config = dict(
    routed_scale=1.73,
    qk_norm=False,
    parallel_block=False,
    init_std_up=0.0238,
    lr=0.00286,
    beta2=0.95,
    final_lr_fraction=0.0,
)
Below are experts of layer 8 (counted from 0) of a mixture-of-experts language model. Rows are named router (the router's row for the expert), up (a neuron's input weights, with its number) and show model dimensions 288-383. Each number is 50 + 10 x the weight over its row's rms, rounded and kept within 0 to 99.
After each expert's rows: "mostly gets" lists some tokens that are sent to it at least half of the time; "comes after" lists some tokens at least twice as common just before its tokens as in all text. This comes from a sample of Wikipedia text that the model never trained on. Tokens count by the router's weight.

# expert 2
router:44 32 53 48 57 58 38 44 44 56 57 52 53 45 54 39 65 48 57 51 53 53 57 49 38 32 50 43 56 39 65 42 50 56 56 56 80 28 63 16 38 52 52 44 56 44 69 56 58 70 46 56 61 60 74 61 51 67 43 43 63 64 33 55 47 56 52 38 57 37 51 47 50 23 53 44 41 62 52 54 35 46 48 57 14 62 41 57 44 45 50 50 54 51 49 41
up0:21 35 56 60 43 35 74 48 48 58 52 58 58 41 53 32 64 75 47 49 44 50 46 40 43 41 54 47 45 55 42 51 43 58 58 68 47 52 57 58 75 61 39 54 59 47 55 52 53 66 52 64 39 43 46 52 48 48 52 39 41 48 65 49 48 49 48 46 52 52 58 46 36 41 51 74 57 50 47 54 40 44 47 35 78 49 50 56 61 47 41 44 43 46 37 18
mostly gets: " second", " first", " Best", " final", " third", " television"
comes after: " the", " a", " first", "'s", " his", " Best"

# expert 15
router:43 53 48 44 46 53 60 51 37 59 50 58 49 39 53 59 34 46 56 57 42 56 48 53 46 46 48 56 39 55 50 39 57 43 62 57 46 54 55 50 43 74 48 34 59 47 38 56 59 48 43 47 61 80 56 41 60 42 45 53 52 49 39 65 40 40 55 47 50 58 38 39 54 25 59 42 48 40 54 65 38 46 51 41 42 46 51 49 44 58 68 61 40 50 57 36
up0:59 42 37 42 40 56 53 50 50 48 54 29 58 47 36 40 45 39 52 39 45 43 51 68 68 54 58 34 60 70 49 49 39 39 52 65 43 46 44 38 65 43 66 51 67 63 48 49 52 65 36 60 50 55 46 46 40 66 34 61 49 53 46 59 54 50 46 50 46 48 50 45 54 45 54 46 48 46 46 60 37 33 63 50 39 43 40 51 40 47 68 46 65 37 60 61
mostly gets: "°N", "″W", " per", "″N", "″E", " sq"
comes after: "0", "2", "1", "%", "3", "5"

# expert 14
router:47 48 49 41 53 38 61 48 45 55 62 56 47 53 42 40 50 54 53 57 55 49 41 55 45 47 33 56 44 54 51 44 69 52 57 37 51 51 50 60 34 69 74 43 81 69 47 44 33 55 50 42 57 47 40 64 56 46 32 50 65 57 37 60 45 47 43 58 50 48 39 58 63 43 61 41 63 66 49 43 29 40 59 52 60 49 54 37 49 62 55 50 42 45 45 49
up0:36 44 40 48 45 51 39 67 69 67 56 60 61 58 41 49 43 59 41 43 56 54 49 50 46 55 41 44 71 68 38 45 53 49 54 39 56 41 58 57 54 60 43 56 38 55 27 45 51 41 48 53 42 46 45 51 49 50 52 53 55 45 52 43 54 30 69 57 39 52 33 46 56 62 50 46 61 58 57 47 59 28 52 41 41 57 44 66 47 64 44 52 35 34 53 57
mostly gets: "°N", "″N", ")},", "′N", " (#", " Mean"
comes after: " |\n", "0", ")", "1", " —", "2"

# expert 22
router:55 62 35 52 38 48 45 50 51 50 62 53 49 58 34 40 63 52 65 36 48 43 24 55 54 48 60 64 56 65 50 55 45 58 61 52 38 46 59 61 33 70 42 45 81 52 52 49 58 54 36 47 52 48 67 58 51 49 42 36 65 57 55 47 59 51 57 36 54 57 33 68 50 60 45 44 50 67 55 48 31 45 38 35 39 42 59 66 30 36 62 29 54 43 47 58
up0:56 48 38 56 51 62 37 53 48 46 55 56 54 54 50 51 48 56 52 17 66 59 61 30 48 54 61 56 62 41 42 55 44 66 70 46 49 42 53 54 48 56 48 50 42 63 57 53 64 52 38 48 42 46 54 47 54 48 36 53 74 51 58 40 53 59 68 44 40 60 51 73 53 40 47 38 54 48 60 69 43 75 70 67 44 52 39 50 45 38 75 32 53 63 34 32
mostly gets: " —", "19", " (", " Majority"
comes after: " ", " |", "|", " (", " in", "–"

# expert 26
router:34 45 47 48 57 40 70 48 47 52 52 40 58 49 39 65 60 65 49 44 45 58 47 47 42 47 49 42 45 60 49 51 52 40 51 41 57 37 45 54 61 56 46 42 46 54 65 62 61 47 44 55 70 48 49 61 43 55 41 39 54 49 56 51 47 48 56 59 51 48 39 56 34 47 47 40 53 47 42 45 50 44 50 57 46 52 44 59 61 49 63 49 33 50 33 48
up0:68 65 46 47 55 51 56 55 49 38 66 48 45 63 32 40 60 58 54 42 38 57 56 64 56 23 50 63 68 36 53 35 48 57 43 42 63 53 59 49 64 62 56 63 48 54 52 58 25 58 58 57 40 58 62 59 37 46 38 59 39 63 52 69 55 36 40 39 49 47 67 53 48 51 30 43 56 79 58 48 48 31 51 57 44 66 41 60 43 55 56 48 38 43 39 64
mostly gets: "°W", " million", " cm", " lb", " mm", "%"
comes after: ".", "–", "00", "0", "5", "/"

# expert 16
router:47 24 51 62 34 37 51 37 31 54 52 30 50 55 50 44 39 51 75 56 59 50 35 78 39 35 46 46 41 58 32 40 41 60 77 48 51 44 58 57 59 49 56 61 52 57 51 45 59 45 52 44 52 64 49 61 64 45 56 43 61 44 55 63 36 47 36 55 75 59 44 49 47 47 47 35 56 37 61 55 39 48 67 42 57 49 61 46 52 38 50 51 51 45 57 56
up0:57 31 38 64 54 30 66 52 55 47 46 44 52 47 50 41 36 47 46 51 60 60 33 42 53 30 47 53 44 59 52 43 45 62 44 56 66 52 58 37 45 41 54 50 43 51 56 22 44 71 64 53 64 39 63 53 42 38 56 81 52 50 68 57 45 63 36 54 53 47 52 47 39 54 62 49 43 33 60 54 61 58 41 55 29 56 46 65 56 49 64 42 47 42 68 50
mostly gets: " J", " N", " Z", " V", " K", " O"
comes after: " |", ":", "Scientific", "Personal", ";", "19"